Below are experts of layer 4 (counted from 0) of a mixture-of-experts language model. Rows are named router (the router's row for the expert), gate (a neuron's input weights, with its number), up (a neuron's input weights, with its number) and show model dimensions 64-127. Each number is 500 + 50 x the weight over its row's rms, rounded and kept within 0 to 999. Numbers have three digits each.
After each expert's rows: a language model's description of what the expert responds to. This comes from a sample of Wikipedia text that the model never trained on.

# expert 40
router:603433526550473477440488461547511509536457517592546464564535454467543472515436563456446594450452537470549487486492446458524597462576471433551553469428485502515550524521530500461575533529487583
gate0:561510586449479504635551479537387496427491441467541527525575518565548482393369555490531522482471565417484538527522471504445565556552511482541489483468520501517434443539530557496427510428542498
up0:372542486490548471627455422390448471498575319479521522407529545523547486609567418518519576498467420518480558520455395493509525455465551564464483514476554527584538537533520508414489496512522567
gate1:589458500613563530521508385486511569490404535537497422556455579448587482465486472463525551457477425505581486490499503475510573523612495451468572463473543596456552477584569446386524435559494514
up1:482521440561590425526607603492570525451504445498529411580526488511447501537507571600482526419515538481472561552492483417525514519488440434613505455457555467481474498498473512540592479402505545
gate2:493550488451501482499461509495501498412479481484462489488530461558489482460537490508367540437557572603571493445482557488474505554481552512485404557520588508486433500546467555478493565494492450
up2:487474563490509482499532490527437431479476520581510423447453458481480438546492449529473493563513443510524510574559514587524473452564492523447472482562549608511450518480544477471481469609544476
gate3:502516427517587545530513569478465460487502461558482466515512505391611499457551459553464542545518523516490507512638494446547561504528529530552409499504463583536454539540469502395538501482486520
up3:427500494532437524538496467384467521543535464506499462448500559624470603448462531530544398494497592553422545432435467553505418478461574497480521497528544449440512525470543535607481522495496469
Description: Nationality suffixes and determiners

# expert 17
router:551452413476492488467514429514473554565475532589567502567542518511417529506517464564521440544466510468560492527521479528550512595522423447524538509497498625489526583554485518530517584426450494
gate0:514516493541523526439444465478495569557551581571578560538481431453500582481516448510523419476514494463581548478403561522469508527517399427556563585494455534449560574484420553503502460472453463
up0:532425526492478471480555568516488484553553465436459499563495427522612566486515501508530550519458430423551504459484495494543456487524549552514509431475435509612407434468569443501512517466542463
gate1:601545469508546512426570465586499504477451514511523477451490528512526512532480413498508480429480412540588481482577508480561458499558540533444553538464449488484549498469648569489512463504423515
up1:454387488415444545504479509529499507431528460541523492511503504519479487575509471560456482535418515489569493575534579430544451480489493506436579472512453542402549526469540591574464480492548497
gate2:533549531483450482627522495490501460476551556520500534472468512520581475495577491487593483508487442440484564539576411496490494538575534483574454543441464503461539472503574461439579562509510559
up2:539578493453520432529514510605521591506543550470472547429443534535586470504404420617470485506519395455609421507576536475491517504482522462551497506434478447515553530502484511522570525464558557
gate3:503536442585505578476553523501545494592475561436510433516507619509421478491510480429503457530521435494471531418458514476486509553485457392435463575475391600575501517567451475520401499527475535
up3:526448590524462480507488485458479514431614468552513449509485409521601523462486570511478563436481538519493441543509556416478549376536443614538526415408511457426515405528519387452438522556500493
Description: Table pipes, re- prefixes

# expert 37
router:407463513386507517411460489489499414437524488506503424568502568553466479452499511470524494417432524476525483465610455571574544545516502468556500543495421568460511461476417431449498510422463442
gate1:453529435520483417507500420397521455419452489532504548471519552560509525476467487409551526560455528566463514477656474559506537538539446561509496557466470596435550477448415402436523433540437429
up1:568446500465451580562502468546467536547593512461499528548538443496530606438534552542477492390526564512535386576404487459481439511549578547591565493459513422576458534503598513539443480511473519
gate2:402498496549572427460450503581463442454519534557523554507611512485528528525526504507556525574429486500514444450516495478554501460542490539433475521575506482541507517459500498351591384510450435
up2:456494492560493522469532505494536522497459499458479508470529464459557499422433453515576534500450517478498585377427484549523530499510524573472496566551512479522564505485521430479513557506526496
gate3:567433526539560550590425543532439570532562468482430523561504561475555515477394532493524538518533558439431505534450536471459471536463594460440565494489527492443447530521496487572474481427475520
up3:517473564512551482442473488398619410524488465522545482530461486470542497490526495433529458501510491513521529478517546522599580460597468544463434486500596501470458424619514422487490606482620539
gate4:464473516531456541522471489527460446487589458442522474547430476532502548538482517540432491545463425506455471460515480460487525450573482551484420504511461521519509434581468518448462471459459515
up4:541462514540555479514517515519574558526508541538476538541550493499536500509503451589491588556491535511453561520511558538475485575417447513540525438460584493485492480547520473599528558564438500
Description: Numbers and score formatting

# expert 26
router:467516452496476460586389460495491443497532553561570487572435447524464476572511552510493537498499531613427459503511429491427463460581422503530515443481559502563492532477578505494535553575457565
gate1:496545462482524422486504384511486556453420532468468482508374399392562543455396444548453507496524439578448476539506450473537483501445425459489550416475480546531529483467485625507480441517453534
up1:509477470566477496527518495555553491509506362505473493429479489466536448535498569512540428540540419436459491487509513468485480464479556478483411515462598608432421538489466424451379613564517457
gate2:511526527519484496383500490461473514523429512438449658594461503461515516504462521526434578406531528556511487526508592426556425616598522532495519504506473527469450470581572565539525534536521538
up2:412498548442476445485502488462420427533497582440436464604395448486496473540555568506483564512404544533496517509532555433632440422589444467445484502456537569405442481482630591442542499510490562
gate3:509418567485473456551425493482461553438441477530489534454462465526431514578493500525504480507407533554524551480431476551497489438440558516518487443507552421437509548481471526532517462475401506
up3:447486478585450536578441404516485582470537509503560447477486522512518373578500561541494547489556437462562427386488419479475487473505470449543456519543505510496455562513509537507547485547545540
gate4:521494564456505542515378451574446447527524573518474468489488499499536533466449470476486567441526538455569503542508484504428393543473524405580523420427462549541480508552593523565591541504501581
up4:535489541433500529464532558524480497557474547568487465467450479477441469431471479463407436564564467479460575479528487497419470509541551543536508421448407557556509541517499461474488423513489482
Description: Name middles and first names

# expert 23
router:505505480566457509482508579470512501571501601553532459418537529551483496470502518460490612423409556462522445499535432494510493414541584507549603506442455531469527515464562470540549563534552519
gate0:486572419441567552506562560582571596539579572461509547500498593529595497396446536471507501548420478438573445493563546493505395441568458476481614507486536499472425456411499524471518578465499518
up0:457487510556434602466566467571453506484478430615415526378569546478428514554546528394548501465489524494505501604563606579516523505463544512436540441600561617563495533480493485511490496474416535
gate1:524522581485441510519497584490553501499518593488552511399505436554479506536480416554507518523415447467491503498505477539449507465588498545427573470559479441440543569489485437421416588537458536
up1:571469536502523466469464591513524502542520648514554469444528520513541434412529465547517510482474461505564501443534528426500545473603492524520594444547544538534494527471554451494495582539517527
gate2:438534499542493593517383485473462595546522465518384459530481595541457506493425481510424427563464483489477562461481460403436504479577541573477511489378545555591500475446490489498492492615551549
up2:516579402484516529437515508447523540591551545506518502467449489519454478537538595465518478496468531532546456505439446374595581487468550480479519446428509443377574503447549425458507522571458480
gate3:472482528470548463511567442401429528479457517527555600514497509464454436553504531432436507530504475464443416522497505478526550410531503518476497516585479528524572512448549482421448467493493523
up3:532556419460429493500470512570503458540566446452374446471556559441477577515533563489510447468600528517526595532516498462461457512486504476407475382486490518553417464447474498515647512478498515
Description: Compass words, table separators

# expert 29
router:400421495435498513544575569501449589455575472482536425487443597487486503514444524514445630519494603488585481437559465516541604494503404546509539565498497558471476582463503516457586543570454538
gate0:548395523491495527522544540605391518587477486425517524464431570538539439500395456531579487513371535379590534506444528495473504505432510515509610532507402562510449494438528522527554496589444577
up0:489489481547456430556477422505517513453456506471452464560529555523426516427551557466530473448512517557434499524483512472480498508512557618511451590527571446562472588478561535544532575471538551
gate1:552472532519539556515440602456577520578490514433518569429474493571480569544544522524484485543477509465509484477430419465481446479525564482431436559434492457513542522471514493566500469470468538
up1:464450476458523428445407435489512494588401580447468474499461552486436452420450474475451473538450397507541480508594489492598398533480481520564431554561433494434452469536555432418482493525449547
gate2:560500506498499510524521462493444557468537428489522547476493493552542582509537484561460493562479489484571487381582544563513448454529427546486524464442547504469476469500505602469400424501442569
up2:528505469545427478464533509541477477455465518536525456497518456434392473526473513516468413425510481488467554524433479423419550487429493497474595516462507471457443390519459412508460550442543479
gate3:430499518461549496440498569371456580509472483547443483460561481450585488486494512551439598539547548547553554448564526430503485417579416486460514460482491515498461461475414499397480549568483598
up3:520522669465390499508543517522463478579480465392520419481512506461423437494515519411570418581536501475412479504533444533513538536532516472436447491574532547545432526433502559520465486463550442
Description: Name-initial capitals

# expert 9
router:530461463610570521535542499575561531538443562533470499521526597487512496480562466491505486498452543426541443539489475447578451465438491497434545486495514517485449454446606445503560534504498474
gate0:447525554556494484467535535476541472515512512483437515530455587519476526452539508503570548466473582456548454430536486478582523474432524449486571438541485550446477502483553529478561448437520437
up0:451391492489494499509495585602474539382567460514560503535523497468543434474504515445453444527565449555406475506476536642464555506515487485509509645546490495545449496537408530513517547498522586
gate1:580545497506486440562508445501496488471467418383531410493560549469403470585513438527437463496476526536438568496513507459530499532516481510535420525453544490510510616507535394457445406441501429
up1:432425443485457463533410525413478508588519511430526425523452464551453469455475602516563528478539591427498531498492511522408555439566475447532491532457422549536491487548539536593436583538581567
gate2:534547523517537618396526489494460507423444538463480435384458490472598575384500472512543524471486491516516463429537456557462549538590570470595499496484437494461510533545519514506554501600562486
up2:505534493467520531542536563578528580505609532507524570473459493517512478466477454550463479442550447562478541496468497521515454575395457559496562519625493481526502527463558497427552450456484505
gate3:445571510461492459509568522495541488447538471496551548536521540610496479522513535416518449519463575510476582581525479550589520482461490538514517538497500455488540513509495549490569580506514476
up3:542506447420421465538506553476606572454556539413556529535449528484479468494447546539452523491444442542617509511475598530418567540493553525521503492478453486456473552534471575587592481445436530
Description: Clause-ending punctuation

# expert 14
router:466453507472545595426565470504522497424528540462454540407599486507588596372554516403517491452439494431510448551529445651518504470540489610562560467568601497598538540437485469446550502498542550
gate0:569512532440495436505609526523404438462508514434453582510585533483532479474577580460520490494581593526537444450363481569545488492444527571516502518485539495519441496496578547590574481527480537
up0:507482433470530432570492518503476498573463458543480503513560405502448574519505562509516441468504485462463470568539488468429435471528474566486456515572500473465516476564556441526473540383496507
gate1:524498539562502493491494502490433438515511464528443481591511531644488535437530544515445531493427503457486419506480505459641470512479528497481568502508589433488528486426567486535415492533460543
up1:461478481599466536496529562465525545413496438546371426434499465535505586578470467458478576463532560629484581479488364511519622413440580546463453533507533498458533477452487442465469514491593559
gate2:439469530474554497456429473467592481472553505481470532564439539438565503510470425465424598376511549459472485460570487479482545477459463553464484501531557517544532395543460538498484538541472516
up2:509405573570464448501418538437465480543450489509548488497449454522472465404666501546428452569541502494447481485487531535480428569558559499488484571494478502528457463575485468551398448493549511
gate3:437516462481508490500582498530434469447453586511473472500470470449445438426503461501487521476516449534487527503500525516478433434453487555479579436439575514548539559580538545583544533552516542
up3:514506491504525518573449514437497511519538407462485593523555502452525489519445553491470410428434546484551441581563545430346499544527474544544464553555495480494495431460433444529472499459543543
Description: Table pipes, line starts

# expert 39
router:511469394374446581507486464448442471411397370459506413478534418439497472528547506452536363581492505512496502448588531632591421557472471512517548437496573430478517492551438521457466463490566483
gate0:595489537572546591445512437431585478422443521565477414463617506472491472443496583474569545485465493559520471511468523482564518532459447413561504459496464469470499524584621650537522462496454337
up0:434490551533548497438418562534536455591476546504593559552467484583548467507566458519478492539447438428541508441580505525438526435570559555440456631592461504498444436471428449440592613515583586
gate1:523572534468507531529478568485526455503446499529458489497580410483538608423504542523519475522595464476562603526526412510430483567472526478474477539518599440510507522472485515567516512557539471
up1:418530405432478483395483472412437463542458596453481484460495443517522481512560568532547460495461536528502437493532524509545445499557619473471543563506510525604607406499477531486544616558424484
gate2:655535532503514516580506435547530517579531604610434471402490511415533496529405577480514468457476421555534515527509545479518455499425470549439472483508478465450503522579542467484575550524494461
up2:529481582496463527550477489564590448493446411538470400432415486422581529540485412459551417524441498508441547487524514554501409406459445456570470523496553503489537556508415519506364546597510511
gate3:565484427577574470506609521493484418505464572441540406512476536537476495548522541569498526470473471486535449498487478519542500507507523604582484527528584562480471544407515491424490417464461472
up3:478488481521522462501431482529489462437463492403475524469532486396499504454444510512540491500443435419534513533520478464558511491524438513411583603535550550598537444469536529392530500529379512
Description: Word-initial consonant clusters

# expert 3
router:526473519594515551590493560450535489505445521431500472482550584539446512503541551527514469432425494478476416458451482601441560435450569532495571643471618476518484507513532538571509570457541454
gate0:492464497537450554497484513447591479484480585553539483479557430479470455455418500584383452533455474451464570448469557474469474458490475421452555579577608543477504475521580536507470612511421473
up0:416532418436498524491558560492413502558488500508518479521518497620451455522446463486505551464533607469474454446449436518493613462485482469497477428538471536409575471424449474519586497476536468
gate1:536401566483484512539528482497544434517421600510524491485434528456576440512486542575517560463413454548457481450433449569467516461605541512495491421438537403533505439512563443560482550417434568
up1:574576513453418546492536541466520504533531536479509579557493460398421497464480552534382448478478521485419586422535543549549532546448514447508577535453447544533435482502518520463514439488547460
gate2:509536476496477516467547485527483429531471409490444565495501441548461553418501521491407533450414512580552521466518509427517498519534545469497518500381506441449470567521497477579496488534522447
up2:446531523562505545459517455450581445512554465569438524370417406523534537408513472582510492436478506560460557521545509465606437390496460521518484563472570468440450574526450475416489454500519513
gate3:568524479458441547460553495500581550392518510607488541432524508492522531457555438516451505429546492492430550495684478597457493569525468499522420558496508540513467541509394526470477484584539442
up3:540464481573442471433473412525478527556485564430563480602445465510448462470440508503453487534506509492456417533447418468412478438458516571569549483454494455462525600470470470530432461583400511
Description: Line breaks, prefixes

# expert 33
router:478493492471477529502501550408537549495539507460518502450407542610478447490462505462428506514563528482461458615483515391508497492500492530583424436454520583458494591545532521417513545522615548
gate0:505506421537538530417557492444520500460587495524477525469486490518478548470488471511440540478388554507523538469542502456552576510462510478567521409489515536539494494469615529463507532484469500
up0:555552465526491607444555465464468505567491481475446440437528521510371513516441547557487493547514543554528510498489510542557571558459446497503569563524518559485490468517508411563515504443446485
gate1:469437511593462532393489555553484423513464549609549520607468486485438532404545495441568547530540563432558449462407503536540460504532509463534532523446427577490506500473503621533429499461516477
up1:482435478473438484502535517561468485465471529480460571536516531525370455494531551448564465565560554480498548540489479490534506488581546519458467517521437504490537488569505529507463502470456512
gate2:527503588569461527501441397462485378498385487479504479518494429480467451492571543406551484539435493561570535538461469495626399503491547458462449487524457414462506550613529483539478509585499479
up2:475425425435586514491512525491488523505573477497412498553478568573491505501448522576504525468434536465492506502434519423368547512468445431516538511448515585488426509453492516547402474493440488
gate3:504481482481481454396401500504612547440483507460542463412483496485463438500533524529451541505557496476421504623528515553459406474435536472536413471479539538477544555412601435497426456532518563
up3:530472509448537502535550470604455528499553421524547483446588493441456639433484581528633470505517494457517512503571509475508531509601419493550557592456513462506424460447473578458577495452489489
Description: Foreign name syllables

# expert 0
router:495577432479414482440541493480505545459545433544451525513494476422499455519598518434623511492563611542413497450504482523536499500392523500478520524452419479443547455395514481466487505486523394
gate0:536482381473552596529515427397516506563488484583600498500528605575542603511419485490493524535466618451527527567506464463485462408467514506484669536465489477485497552557500637477519541486469463
up0:568552516359475523543479491474504520498445542531467508455432534544501479574541483500433464532473518600433460612446482474481591465475484446417519550492481488478576480485468498456454397513549544
gate1:453538420472549589502533513544546492533562550470445508477515544429584521454511456463522460537552524494442412485560415522534517346545513543568624523507543527555369599464501519449508504407565501
up1:480550524460437461533506529529481537468604505443438566508523557444497516382494500546427427489538572499368444518449492531454468460419538492475442500513427625532463457407443418506513524490447469
gate2:554602489464430459531467445410477552476571495466545465557474469416449463504526469506535539475561550514576579437473509492476496485455493439495492441470399596499503510476553408454519481490530443
up2:431469535538528513512449557495419479425568505507462432472480467544552441450445525476469482458495411516487467524556544561516481465517572496504477528572501459518530533523483498488478509495509570
gate3:562566473402467491467504467529538559569526529457480539498460520475512516508566559474534532515499581547429522537483617509561425453436608478442444480516430459428561468511578519518485486535496524
up3:537462542534603601517542541514506487535531540454548578505585479555571533470472548538425477487572429511551543548589470529429541509482562410492411451542502527534489432464504519584567497506417516
Description: Past-tense verb endings

# expert 19
router:442539579522459453550454520486626502452467508490534455512608442582516522522508558486515407527464429591460592479550536561527538519546476466457539485467480479476493558516502483473537513501499488
gate0:539512479541465514478488531449499565516507457472505494505454475546448633578563535575539562549530584517496499581551545446499599511537524577513484488490531455519390503560436562561432483504557446
up0:480464441414596532465522487602485481433449480486463470454549541472524426443390464494414594441523437468473409483410490514542465441542529391433484445471479483558583459526527480462465529542444532
gate1:441488500494560501573560492492554537408509509451475570550552387461528475506429571540562455514423541584514556437447486462533491585439473532510458511539531516467466514507557548418499577534458511
up1:484501464469568529415533490560485553523452541434404454554488533495402497561473536566448549529575486518515551501371499461481531525527493588514418469499522497561474528514488444479361578608536506
gate2:581583492474477492488507538525589539489502567473430487494572409470535432460449530593513476448434573446426454445576549474566578458503429593421621480540454437506571503415524398424581586513453486
up2:470405514567511503531524451493464504458544455530529460560498547508479525523640378473528486587467556500530421541447534509495577496475439511615470476543572475548411441514549583567559512493515451
gate3:493500484485592510440561585562571462567542576460464427520453519538473439449517507514458416634516567495520514589526522442549437510429533463526505349545460491529468502488494536458555481501560457
up3:469562464568549509578567416578563429427457467540456534517489479542466533458480597494533528505496535525533495474473541522539463618522467502499493480565382484437465509427470462539494579533513505
Description: Numbers and digits

# expert 16
router:492481574440519491440412468592551422522565567578410475477567468534593454490470543486577495462562400518549500503443519486386530488528586501520447419577432503520481467469509525465597469514454487
gate0:487561460441471531526540560453559494552482506527474513493406502612520456551606564438400533509448557542486432499557544485454551471473456489464528474463394512437614401516487464626552517517556505
up0:553440532499602532553537558489488494484500462435476486559488580511537437537464461497556494457493472407566506566528524491563497455548470556511602512614484557531394484453501478529576528400512430
gate1:537434457420472464428482483523435421492486562517504498468457426541586542433555505486470491546534476441507438468442550524413529508570439513457444429500540590482389465516469447473506493585409502
up1:458524456426470497616520496521539442429445554588481497491573469456522527536514457487525514529574480564647465412548558487539537461554536492449484518518421412478503433423494546525487473531459465
gate2:546515491509533437491459480498440541523498542503492487519470493578471509679573501504432475450482470441518466494532480428470517424446443460532577520517547541441581535559450473553503537494548539
up2:519582525485555482594579534446486364478517521496550587484481581495538538388393560494477503555518549483461424608487530513452465540431480526466491381491478479558492452422595500453545460465518418
gate3:470508580468506475393463542545529518456463583463445506542472482489610502504512471528528498505527488540484491448533494474497476432526487489441520478595489450492471461460436496456564502524498483
up3:503559459588532468511484446449409487566542498446553567529464474496468501609417519570492474509451487405525549507456488443546444495450508392449550513514448544537534532566502461522472469444520448
Description: Function words after verbs

# expert 8
router:531427553471474483585533551564577446413570508567466478515494533513524571545468508551539544488460456500568480575567501466515493434526569549551476595478425472486486494512597490493506432502544454
gate0:487525522562551513517532517492500521482484539495507573499464480457513467547473577426566525571461537463508480587522515540506488580513467495622499515567490468455599562481382578564442512509428587
up0:489553526514501484482461484460535443544580456478492485475513512518575501450518536458451396505509562483596526516485417456498577545506544514526529483488451477533515450469491499585415536534566526
gate1:460483580413491424591490561635461456513505432435497561429400442479471575565483499478564574450451440412453491526510505502522466515468537572553590591467523477512488502475510426439507502471512383
up1:428509538530511488404479554536500413517490518503545459492383490484553522552510516517528505442525488476557512431467501540472473465528570556466557467503540487472465444515469515517569485482569496
gate2:647485575421489513463397570510575486476552509465462476486474532462544519455504534486462528395450563491478519494546562437400531481440590456540507431490436579473507442552521509428483399463616544
up2:364483513470528522475513523467493460554509599525485521471540436501468517462489438482526443529510456606496456467537485600524548486498468502428504454545525455479474578441522374436509546523471471
gate3:538494544467545556536425479488495371452507455539466558536539461502567505536450446448562528535474541473604490478455511500521447465497461420514464516464472557434435524468560505565435517481429520
up3:465438558526444510473502571460477489534505561563450564524597567486494568442492529466467529505498451586599450466580472454503623504560621563563522425536449550542382507441467522522561464515458576
Description: Prepositions and range dashes

# expert 20
router:514410526554369527440639535539507541439430537445538486436467556431496505510513473564526495470460482557577536446497510574482559470473531600548557522480543463490506493565504531502560502523487509
gate1:523556467460493486534444507487526507591500494524445526483476517534482486536521544462450465493399529475549569522437577403543612535511421518472547492484389550498519475433553545511550423478522499
up1:507543424558555542351474485422509553527545522534442536403484444539550499438500510535446509394460460568486453537496558511471590519537428521518525561544495583515503491483506522542506465484524522
gate2:593582487514534530464470517535482478591423452459487521475453573444452589482451437510603475512581538507539514491417427414481548498517514404500438373530506505437459445519473597476573538462588485
up2:479471519413497454584465552533443444423517564564448482538527507537530490427524517543450552426547500511498356440442457423585409548454520559449480534564491448469502509499557509421557520477488479
gate3:517515474538524545558519415330476530462527466536454455547510454499549480510545473381475513554458478560470571505417483536490575435396445471504453560554495497448478446460464521542503512512560479
up3:599579521523560550507571430479481629370477561495563433496600428500541524457474389422449432620475436565483522507548522523447467476493506518461432505576581478575543530537523491532451502433515453
gate4:540542467547502487498536431526486537483417531454515483432520474410514404482406427540516481546490419400555484579488582454576523462422425497462478415441515441514662528446491485559549558493563543
up4:544439432412435538532477492464565459486551486601529383488522471460467559446488521495544601460511494474466455411481503441483474528608432475542529507532405439568409457443538509457410492489388464
Description: Line breaks and tables

# expert 7
router:471422543464402492451530552511470561438571584575548541459456456593517547530569502416448468527555580480491504524563520471554515484523511572549555520473549522574379534515476523490541505466501473
gate0:535507534452448498539560562567448481482473577597518478527502597498542516402440491426566480474456470467510451432455446541455543432431497486520455462453555432555389431420459457468474487406538396
up0:603513541465503476499451513564439507430493624484531544502522612504401457530464447440426480393535527360578531477412506492501535510381403504439472482496486484601489449507457502518467500470459516
gate1:421483514547449513509560451555442544478559539462438497533529422503547547555472426516541562429497561448545478517485468494538461463541483536490502555410513475513445467607478523497470482564497468
up1:457560529459439497463531470551480596447475520459463435463412394542427504472521488496473465478530521504504518445519580430424545455579545541459482418490482495538463444511505500530445449495401472
gate2:486488592508496486485481601461522418546576488523523472561476570558519511502557503489506584524434524429452448493613599500492415524511548507465514443483552429580457488559627575525582426520509374
up2:425474575562555500528419552453550480524556441499573477524459470533534496524564600505438501523538535423485391426570553516460413531553517548526542409503596428585568498563525567445535469547521453
gate3:428498530533490461476507506471549476518445484532445488521548478462475572481491467504493546551448537531532446539465531573598440480553473532493450498530576574531555517588472476476534559435469453
up3:469509572527485477476548564545435560437446416589517513411489513527439490421376399468527440576609433467527623563522557550591454494480470510516519494502533566504536596575494557519587428480589460
Description: Possessives and table cells

# expert 32
router:451511540553458462450476506554560448419444568488402384459449417554448485565550430533535569495530444489472462546527414477563543475537572540463536550563496447477522510490496554567526487557566538
gate0:446493473488447556555517480447496437558554448485467483496457568559551440559533521461439510482479553499540548520575438453609572475539518393491513471421560525393516514463515486551604491488548469
up0:454464550470503456536489471499447585548576492511554548507503489502623415517484488487493537633422478586510558523463449491513524480359454549469441515460534441392505444571410476520520547560558571
gate1:482529596487513528454454615545488538528372575413473492473524506449481584581524502509555515531529484477577481517465513453508565437483598439577485510530452549555486447490436572604486467448484456
up1:418525486546512427572457473543437498464524372460538567535518519412506544497567438481421544491444579532486454481504522472427526528504449528465494530468600486466510584451538494451442607472565483
gate2:557492579480551563516560551502591560469571456485449465534475417578536593508494416593487485501555558536499593477488487594439526483543483513467529472655523464488569438436407535476445462491433518
up2:478552457446410513548453479510347472518506541493588513430492515442484516535481534411423539486439512482527472472487535532538421525405566518537470585537475398513489547599555452535579476542397549
gate3:490514573574529495447514513493583444480526592536402461433371499446490527545488471548570488487399403512589460598518504459556427448453508601488500482490432583431501530565623537540605519540547509
up3:488504573500554481481537519511525485554499529553391470504407413500562461501488458516587474545488445523552397627474518497557391432437571528541458406535446505420625509491558510529532576478508583
Description: Clause-linking conjunctions

# expert 27
router:499464462466457561456461503565522470467451512488497524452502613577507599483436506559470536456472520501579580548582488468476483482571468576556597495496498553502473446524553508545503562494518517
gate0:526498457592546477468448578492559444502455548505503443594531494507489452486592479466537574523486529576466487516477383421579494532442509560408533477483489499431470500491532556536558508490547463
up0:549561504512502436499558465496473501557490478470576522603478526463433408488560449404545492492518542474492503551393468472481463481476468494420442472471512503542535490494475429456620458467543525
gate1:557606457484440556522574531522460502559484491590551495537568511527509542475533497555406505513478466504510508485517456460476476469444496501535555569510520502499519486477538517493482505448477595
up1:395490492489480455537452423507463514564585497466499457616542464421516506507502557450582379564499507480534461515445448582520480547535534446442516428520455569424440558518464454529549466407444541
gate2:490392500555589504416472566514520563431470545468432444407424498493580519476496542508535524551534552504495505545512498412484527532506604511474539503496454467449481473532533479557495493542576550
up2:477450492561552520402416504520545478513427538543476488454473489487430435539482474521511509499611475487455521522447497468420507485505622470416504488594519538423518471550521437524503507500442510
gate3:482462477551415561463487409595514559569515570416524481560513580628475496541479537509413527591492576382522495541490460553477562467526430425484561418528398531509518466488529496567534529550460445
up3:550458570441535549484473525482447483390411537533495417457467458455480488502529537496516503496516478487500471550476544577511573530598516436540475513530488607422515497522403620431498481581476541
Description: Table and list structure

# expert 31
router:537472540611504514395431598424526448487410517604429363488583503487418600410530488582541531462556553518517558512522506520440485534513621477557535540488586558503457580452466514499473506513541439
gate0:514446506563409460547537571561511544540478509484473518530424417435476554607525389526526614379481546502646505467413543551520451529483531486528468544472481524518449582472544510492547507361598490
up0:511545619497522410419471514410522455553414504498468623491487526458502410458433471456486525414564519560468467497427438558479531550478579461487526484425526455505544532508516441503511563529526460
gate1:411431558446608457391535581471550435509487533474475468448563494484449516435433548496501561536480491502407497490473457569421446551502565481519483520553461500486521476477595479502612554548479489
up1:425506537504454524468482541595525428528484549538512559472499528418521493486449490490579501569508487454493519450534518575498471511537532494478468610496494538480565563431442544433576527524535382
gate2:565564484555498576518405569528575450371504551518500458527470542521538560473573486499555530530501447520590418523562539472516474394449496573539472390490533558487474429502624497365558529546455403
up2:496520436405515483483533448559562548553472542468476593569537506583480511449539540460484432430525535512592539468535411510569636540442480489486494535395492388476484488428506503479397577512514588
gate3:485379614477472512516490567461505525520545383402549473462525522443470560431468509586502482474435517420563487506464577531463554407560469551490510518424463494449378571464521571489459515457465508
up3:587484508568456522523623540577503436459465436418446500512517488517444470490442573426429527527529409499480383536484421519569436509472551542483413530605461467549453564489555494485519506438510364
Description: Function words, adverbs

# expert 18
router:495465498422562545568500488488522432525599594545464533511615506513599488459514564438529623397435411436451437621488543554451493523496555460556482468504533574496521498464535516487581394507410446
gate0:456537561505503456564399542616528470540591533529446495545549489570572408493482494491561571483416504444520576511377506510479446511498523402509498391521535566494583478468569535446568463478508486
up0:477506419553583542550563451431583511426472476510474434512490502481521513382539486396549478592527458501480541563546523546488428509513433438429439496478481525423477532404507530574514477511428483
gate1:593543536587595596596646467437465613517539534452452432487520475515496492502499485500500489461480500498566466581484442440537548487530496438500493454477509474566576429516430501423475431521598484
up1:477439464509531558444539610566529547532572474440458502537451496609546383589505533535490532531465582471491455553580509448541556461484512489464548514578529567415587453508523436550458522532581576
gate2:500514484470513418478507462424492445481478512524439477565494540488397601366364441531564479510468509558539550488486550557533501519504439474519512452481507562531457530535557579402395509507583414
up2:442553454470496591508572514513491466492511534480484392514495561457431475511511497438439425559446514498557570437568424488526492474497417447497554442508579546453479612577524500435531553454458490
gate3:488509576495496517559481472548481464534485558537338543515516553525552518521492442411566517506455472476565514524526466603499521556567514503550466543461486480532449468491492494498601480567517437
up3:526518498544511468559561410585451485515572487494577499509412490490543441473425508453497515558579445479550396462474459452494497555550430517551502497561555450485475531543441453423557451492564491
Description: Prepositions after verbs